Experts of a small language model: 64 SwiGLU neurons an expert.
Below are experts of layer 6 (counted from 0) of a mixture-of-experts language model. Rows are named router (the router's row for the expert) and show model dimensions 512-575. Each number is 128 + 32 x the weight over its row's rms, rounded and kept within 0 to 255.
After each expert's rows: "comes after" lists some tokens at least twice as common just before its tokens as in all text. This comes from a sample of Wikipedia text that the model never trained on. Tokens count by the router's weight.

# expert 64
router [ 93 166 131  67 148 167 102 153 187 156  55  96 132  88 119  86 115 162 153 166 157 144 127 171  98 112 115 136 141 116 162 128 133 160 154 175 125 149 117 134  94 136 101 105 103  65 184 144 113 140 173 108  89  71 116 131 117 145 123 164 159 162 106 170]
comes after: " ", " (", "°N", " /", "|", "1"

# expert 78
router [ 96 105 192 124 134 103 145  95 150 165 172 188 118 189 106 115  98 123 106 211 117 133 121 159 130  95 180 147 126  78  82 134  70 151 145 129 135 192 113  91 179 119  77 139 134 110 119 166 177 128  70 161  77  99 116 136 140 127 144  98 182 189 148 135]
comes after: " in", " at", ".", " on", " released", " |\n"

# expert 83
router [178 183 154 124 109 128 203 143 122  97 120 163 104 140 138  91 137 109 101 205 122 146 129 145  75 183 160 111 125 104 169 134 136 116 163 166 179 149 161 165 104 135 157 127 114 147  78 123 129 117 169 119 154  94 140 110 119 166 148 130  96 149 170 181]
comes after: ",", "-", " (", " United", "199", ":"

# expert 65
router [108 173 172 100 113 144 161 161 159 134  74 115 118 136 129 189 113 172 120 166 186 135 143 151 135 152 130 199 100 116  88 109 136 149 140  81 181 112 104 107 138 174 110 117 100 123 161 130 125  90  94 109  97 159 127 135 129 103 158  86 148 141 210  80]
comes after: " in", "|", ",", " |", ":", " October"

# expert 73
router [ 95  93 148 114 138 145 156 151  99 109 134 110 143 144 137 129 169 198 106 185  79 151 119 152 141 189 133 166 172 145 186 150 104 129 127 165 171 148 108  92  56 164 166 141 122 137 114 113 131 122  82  71 181 121 114 128 156 142 180 200  84  81 125 138]
comes after: "-", "201", "199", "′", "202", "200"

# expert 32
router [129 200 142 141 132  78 159  86 107 131 150 201  82 126 110 116 134 147 191  97 122 155 152  91 120 170 125 158 124 112  90 176  70 151  83 103 169 166 171 176 151 153 103  95  91 148 129  98 140  84  90 150 101 151 137  99 114  93 153 138 149 120 175 167]
comes after: " |\n", "\n", " |", "|", ")\n", ";\n"

# expert 60
router [112 113  79  60 100 112 164  77 123 156 105 171 140 120 103 122 169 106 127 111 111 150 137 108 176 153 153 105  88 124 115 122 149 118 137 201  99 166 132 151 118 139  87 134  63 148 140 155 122 118 123 128 129  80 141 114  62 169 165 184 177 152 177 171]
comes after: " ", "1", "–", "6", "2", "3"

# expert 43
router [132 124 105 182 113  95  98 139  88 217 161 147 142  86 119  88 141 112 123 122  86 133 156 152 135  85 146 131  86 193 186 117 125 118 146 154 148 118 156 111 150  70 159 114 145 116  68 134  47  62 134 176 112 189 147 119  93 127 150 147 123 133  96  95]
comes after: ",", " well", ")", "s", "\"", "),"

# expert 0
router [148 123 153 112 207 175 148 140 140  60 175 108 122 154 101  81 182 122 102 164 122 135 101 151 141 132 172 114 142 127 162  92  68 127 144 176 145 123 106  41 139 152 165 191 116 127 119 138  89 148  81 105 110 161 144 135 127 145 149 170 120 124 146 146]
comes after: " in", " of", " Country", " Location", " at", " University"

# expert 15
router [135 183 100  70  90  95 117  78 144 162 150 122 158 119 151 178 147 148 103 121 121 153 140 164  77 103 103 149 129 112  74  94 110 136 165 144 131  96 109 139 100 172  84 110  98 150 146 153 124  95 159 114 139  93  93 163 165 170 142 155  88 128 180 109]
comes after: " ", " (", "–", "/", " $", "_{"

# expert 81
router [163 111 169 136 140 105 140  97  89  93 152 157 109 145 131 108  97  90 136  93 107 142 139 133 170 169 112 183  86 143  83 152  84 129 100 131 121 152 139 193 172 162 109  54 105 167 105  90 151  83 170 125 143 114 108 143 119 117 150 133  97 141 173 149]
comes after: " |", " ", "|", ";", " Team", " Pld"

# expert 94
router [174 117  87 157  70  99 164 129 129 190 125 112 122  90 147 108 132 132 139 152 154 125 177  92 169 130 113 181 156 102  92 143  78 168 129 116 152 125 101 103 125 136  97  63 141  90 130 132 115 174 179 160 143 111 106  81 108 102  70  57 155 150 186  96]
comes after: ".\n\n", " is", " as", " with", " for", " of"

# expert 76
router [142 119  88 143  69 124 110 132 140 143 150 132 108 122 215 166 132  96 118 121 118 169 137 120  91 110  95  87 140 150 120 177 139 124  99  92 102 157 147 140 142 143  91 172 135 154  68 132 126 110  98 133  90  71 102 167 131 137 154 111 158 138 145 136]
comes after: " |", " (", ";", ":", " \"", "|"

# expert 45
router [107 196 164 170 131 170 158 137 149 123 132 167 122 136 104 118  89 167 147 111 115 156 133 141 191 186 116 121 119 109 107 190 112 119 111 137 130 171  92 133 124 143 138 137 110  87 123 113  90 132 148 170 115 118 132 164  84 135 191 125 123 168 157 160]
comes after: " |", " |\n", "|", "1", "3", "2"

# expert 54
router [ 54 189  99  79 110 134 101 148 162 154 126 149 157 154 168 164 156 138 132 117 130 133 157 175 112 117  86 141 108  84 114  63 146 121 159  75 156  84 127 115 132 177  78  48  98 129 135 103 141  60 130 116 161  96 150 137 162 152 144 164  99 171 173  65]
comes after: " ", " (", ".", "–", "/", " $"

# expert 55
router [153 105 151 110  92 117 141 173 105 131 136 145 178 108 126  76 137  99 118 147  77 112 137 108 182 173 124 112 132 160 104  84  84 121 131 137 121 113 137 191 172 120 118 155 123 137 102 129 106  74 127 132 133 136  88 183 101 123 178 184  93 129 177 125]
comes after: " was", " |", " medal", ")", "|", " hold"

# expert 12
router [168 106  76 124 174  79 106 122 136  87  97 161 180 185 139  90 177 106 125 127 124 168 166 170 142 137 162 110 132 142 178 117 118 122 107 128 119  70 135 101 150  98 142  99 129 135 111 173  76  76 138 123 107 161 135 104 139 152  95 122 178 128  81 108]
comes after: ".", ",", " the", " that", " and", " The"

# expert 27
router [174 143 126 122 113  98 179  95  62 106 175 108 117 142  73 179 105 183 135 131 114 153 165 123 132 143 141 119  68 150  96 185 114 114 144 153 130 169 152 112  99 121 170  62  94 170 135  68 161 105 105 146 146 138 138 134 124  95 147 143  59 114 150 150]
comes after: "\n", " |\n", ")\n", ";\n", ")", ".\n"

# expert 37
router [164 103  90 156 159  96 110 114 146  45 125  74 103 200 206 127 105  89 130 136 162 123 178 186  86 120 122 155 136 138 111  81 120 139 103  92 111  93 143 126 117 158 143 127 116 138 105 185 133 104 142 117 106 182 189  83 117  70 178  84 141 118  99  80]
comes after: " that", ".", ",", " which", " where", "=="

# expert 2
router [136 140  48 131 148 150 116 121 159 110 138 125 150 148 118 145  71 148 143 164  95 132 130 153 157 185 120 125  84 103 116 103 190 107 168 194 117 129 171 115 134 147 124  98 123  72 115 148 120 127 163  84 146  96 118 166 118 155 143 131  69 158 181 150]
comes after: " |", " ", " (", "|", ":", "1"

# expert 93
router [ 80 124 182 127 119 197 152 138 138  74 114 133 134  87 118  47  91 112 183 109 147 108 102 115 140  72 147 130 143  92  95 162 177 173 130  86  78 133  77 171 111  87 164 113 159 143 168 147 140 120 140  46 144 130 153 110 143 107 127 149  97  98 113  63]
comes after: " the", " of", " The", " An", " a", " A"

# expert 34
router [ 99 116 165 101 154 171 107  85  73 158 100 109 123 182  63 180 131 134 109  96 120 176 123 100 113  87 166  81 128 123 131 170  94 155 139 187 122 120  57 137 140  86 120 147 101 108 169 145 132 185 135  89 122 173 149 152 170 109 117 118 176  59 100  91]
comes after: " the", " The", "201", "200", "202", "The"

# expert 80
router [127 145 129  90 120 144 199 119 156  94 161 132 137 160 109 164 126 188 127 162  86  99 154 160 129 136 150 166  66  92 151 120 161 105 141 194 184 188 125 127 130 129 112  78 154 128  90  63  89 131 106 155 111 174  89  76  91 137 101 137 125 105 120 172]
comes after: "\n", ")\n", ")", "″N", " /", " Apps"

# expert 49
router [126 187 108 139 111 168 143 139  94 125 145  96 113 180 135 107 154  82 125 144 139 155  90  37  55 123 104 145 130 116 147 168 171 136  95 146  75 161 125 108 116 126 176 176 124 175 111 126 150 151 123 168  89 131 149 185 163 126 106 103 145 135  82 214]
comes after: " ", " |", " Mc", " Ben", " James", " Mac"

# expert 51
router [169 143 126 111 130  64 121 109 121  67 119  73 151  92 181  97 110  66 156  66 166 140 114 151 124 120 123  73  95  64 140  83 138 153 131  71  70 130 127 137  46 135 217 106  87 156 114 166 139 126 113 113 151  94 169 184 144  72  99  99  69  97 109 175]
comes after: " was", " is", " be", " were", " as", " been"

# expert 75
router [177 146 157 156 139 131 186  62  86 106 135 180 140 122 207 113 140 120 144  96 111 134 103 126 139 113 125 119  98 127  95 180 128 168 110 167 119 161 152 143  75 144 131 124  88 183 143 135 180 152 140  87  86 143  76 122 134 163 155 132  73 157 153 185]
comes after: " |", " W", " T", ";", "|", " League"

# expert 67
router [154 130 124 107 153  89  95 122 106 176  77 137 134 132 103  97 171 144  56  98 115 128 143  79 193  15 172 132 128 146 101 130 108 183  35 195 139 162 179 138 134 135 143 124 127  98 108 164 182 172 162 117 107 103 130 140  95  80 102  88 164 104 148  85]
comes after: " the", " first", " of", "th", "'s", " second"

# expert 56
router [183 135 110 108 182 122 135 186 132 115 107 104 110 159 132 166 140 123 116 189  96 103 112 148 135 119 152 128 106 101 116  99 184 105 155 164 134 136 104 176 104 156 114 176 166 142  96  97 155  83 182 158 149 180 102 139 112 125 120 111 101 151 141 112]
comes after: " ", "–", " K", "á", "o", " O"

# expert 23
router [138  92 152 110 187 118  77 126 134 112 169  79 126 137 109 112 148 157 122 119  98 182 113 143 119 114 131  95 130  68 107 134  44 147 121 119 165 106 131 127  96 142 140 106  77  81 150 157 133 134 124 111 100 152 174  84 141 110 128  94 209 182 100  68]
comes after: " of", " the", " in", " to", " and", " with"

# expert 70
router [108 159  79 148  94  85 122 125 107 183 124 111 124 125 124 122  59 144 135  85 119 141 145 155 138  96  98  78 107 180 111 130 198 149 115 137 109 118 120 108 177 103 162 174 119 125 157 145  88 198 126  92 102  78 116 156 110  99 131  84 136 118 103 142]
comes after: " \"", ".", ":", " that", " as", ")."

# expert 19
router [132 102 154 115  88  99 130  92 142 146 126  83 100 145  79  99 119 131 122 109 119 131 146 139 104 151 129  55 133 100 108 199 136 155 172 171 137 149 124 148 119 142 116 136 125 174 159 131 141 111 134 148 102 133 100 150  86 144  83 205 203 123 100 135]
comes after: " |", " ", "|", " |\n", "-", "="

# expert 74
router [118 175  84 126 170 169 106 181 126 127 180 167  65 163  95  97 126 147 103 129 110 155  97 132 172 135 162  61 172 121 149 195 121 132 138 190 133 178 164 148 107 174 142 148 123 170 134  59 107 126  89 118  97 139 136 155 104 131 135 130 127 178 131 117]
comes after: " ", " |", " |\n", "|", ".", " ("

# expert 3
router [ 84 151 177 140 135 149 165 131 128 104 113 107 145 136 144 153  60 154 132 179 119 151 119 179 160 179 147 102 134 148 180 109 190 112 186 140 174 153 111 129 158 126  65 133 171 107 111  48 103  76 125  86 164  89 133 136  93 148 118 103 141 182 127 214]
comes after: ":", "-", " (", "us", "_{", "199"

# expert 62
router [129  85 167 143 130 162 117  76 115 135 143 171 142 160  91 180 173  74 139 167  89 141  88 172 115  80 125  68 128  51  86 127 170 125 175 131 141 117 110 167 165 122 127 149 173 153 150  83 175 111 174 148 148 157 130 162 118 151 129  92 134 152  91 154]
comes after: " ", " L", " M", " E", " La", " N"

# expert 40
router [149 135  95 117 150 159 156 144 153 110 105  63 119 159  56  66 167 146 128 212 155  95 146 106 174  92  75 125 116  73 113  62  98  92 114  81 117  64 124 126 167 143 147 115 157  96 156  97 117 150 162 103 135 131 102  70 129 190 100 161 126 160 165 167]
comes after: " |\n", "\n", "\n\n", " is", "==\n", " name"

# expert 85
router [146 145 169  69 119 122 122 203 176 109 105 148 157 109 110  57 133 146 158 164  70 134 121 164 153  90 128  93  79  89 198 160 123 108 146 169 195 165 129 169 119 110  64 141 127  76 132 132 142 135 118  85 151 140 102  94  93 150 150 176 140 152 126 116]
comes after: " |", "0", "1", "2", "3", "4"

# expert 92
router [129 120 150 170 159  59 127 150 158 118 119 193 121 126 159  93 126  75 164 116 225 149 197  92 103 120  91 127 189  84 122 176  95 126 141  76 125 125  77 136  86 129 123 103 101 138 137 114 145 147 119  89 130 137 173 112 151 118 119 122 137 163 118 142]
comes after: " a", " an", " his", " A", "'s", " this"

# expert 41
router [ 98 144 117  79  76  81 101 123 149 167 112 178 159 124 154 183  92 171 136 106 162 118 137 110 114 130  92 177  94  83  71  83 149 123 143  71 140 125  87 114 120 136 120  89  92 134 125  94 132  93 135 137 188 106 110  96 136 133  97 146 112 154 147 119]
comes after: " ", " (", ".", " $", " a", "/"

# expert 77
router [ 83 148 104 155  93 169 166  96  89 155 136 113 100 141  94 171 163 158 143 159  88 183 180 131 136 105 123 140  73 137  98 142 118 132 132  84 166 122 133 121 124 107 134  76 108 116 151  69  73 179  73 163 178 124 106 129 126 105 179 198 107 132 155 134]
comes after: "\n", " |\n", ")\n", ".\n", ".\n\n", "==\n"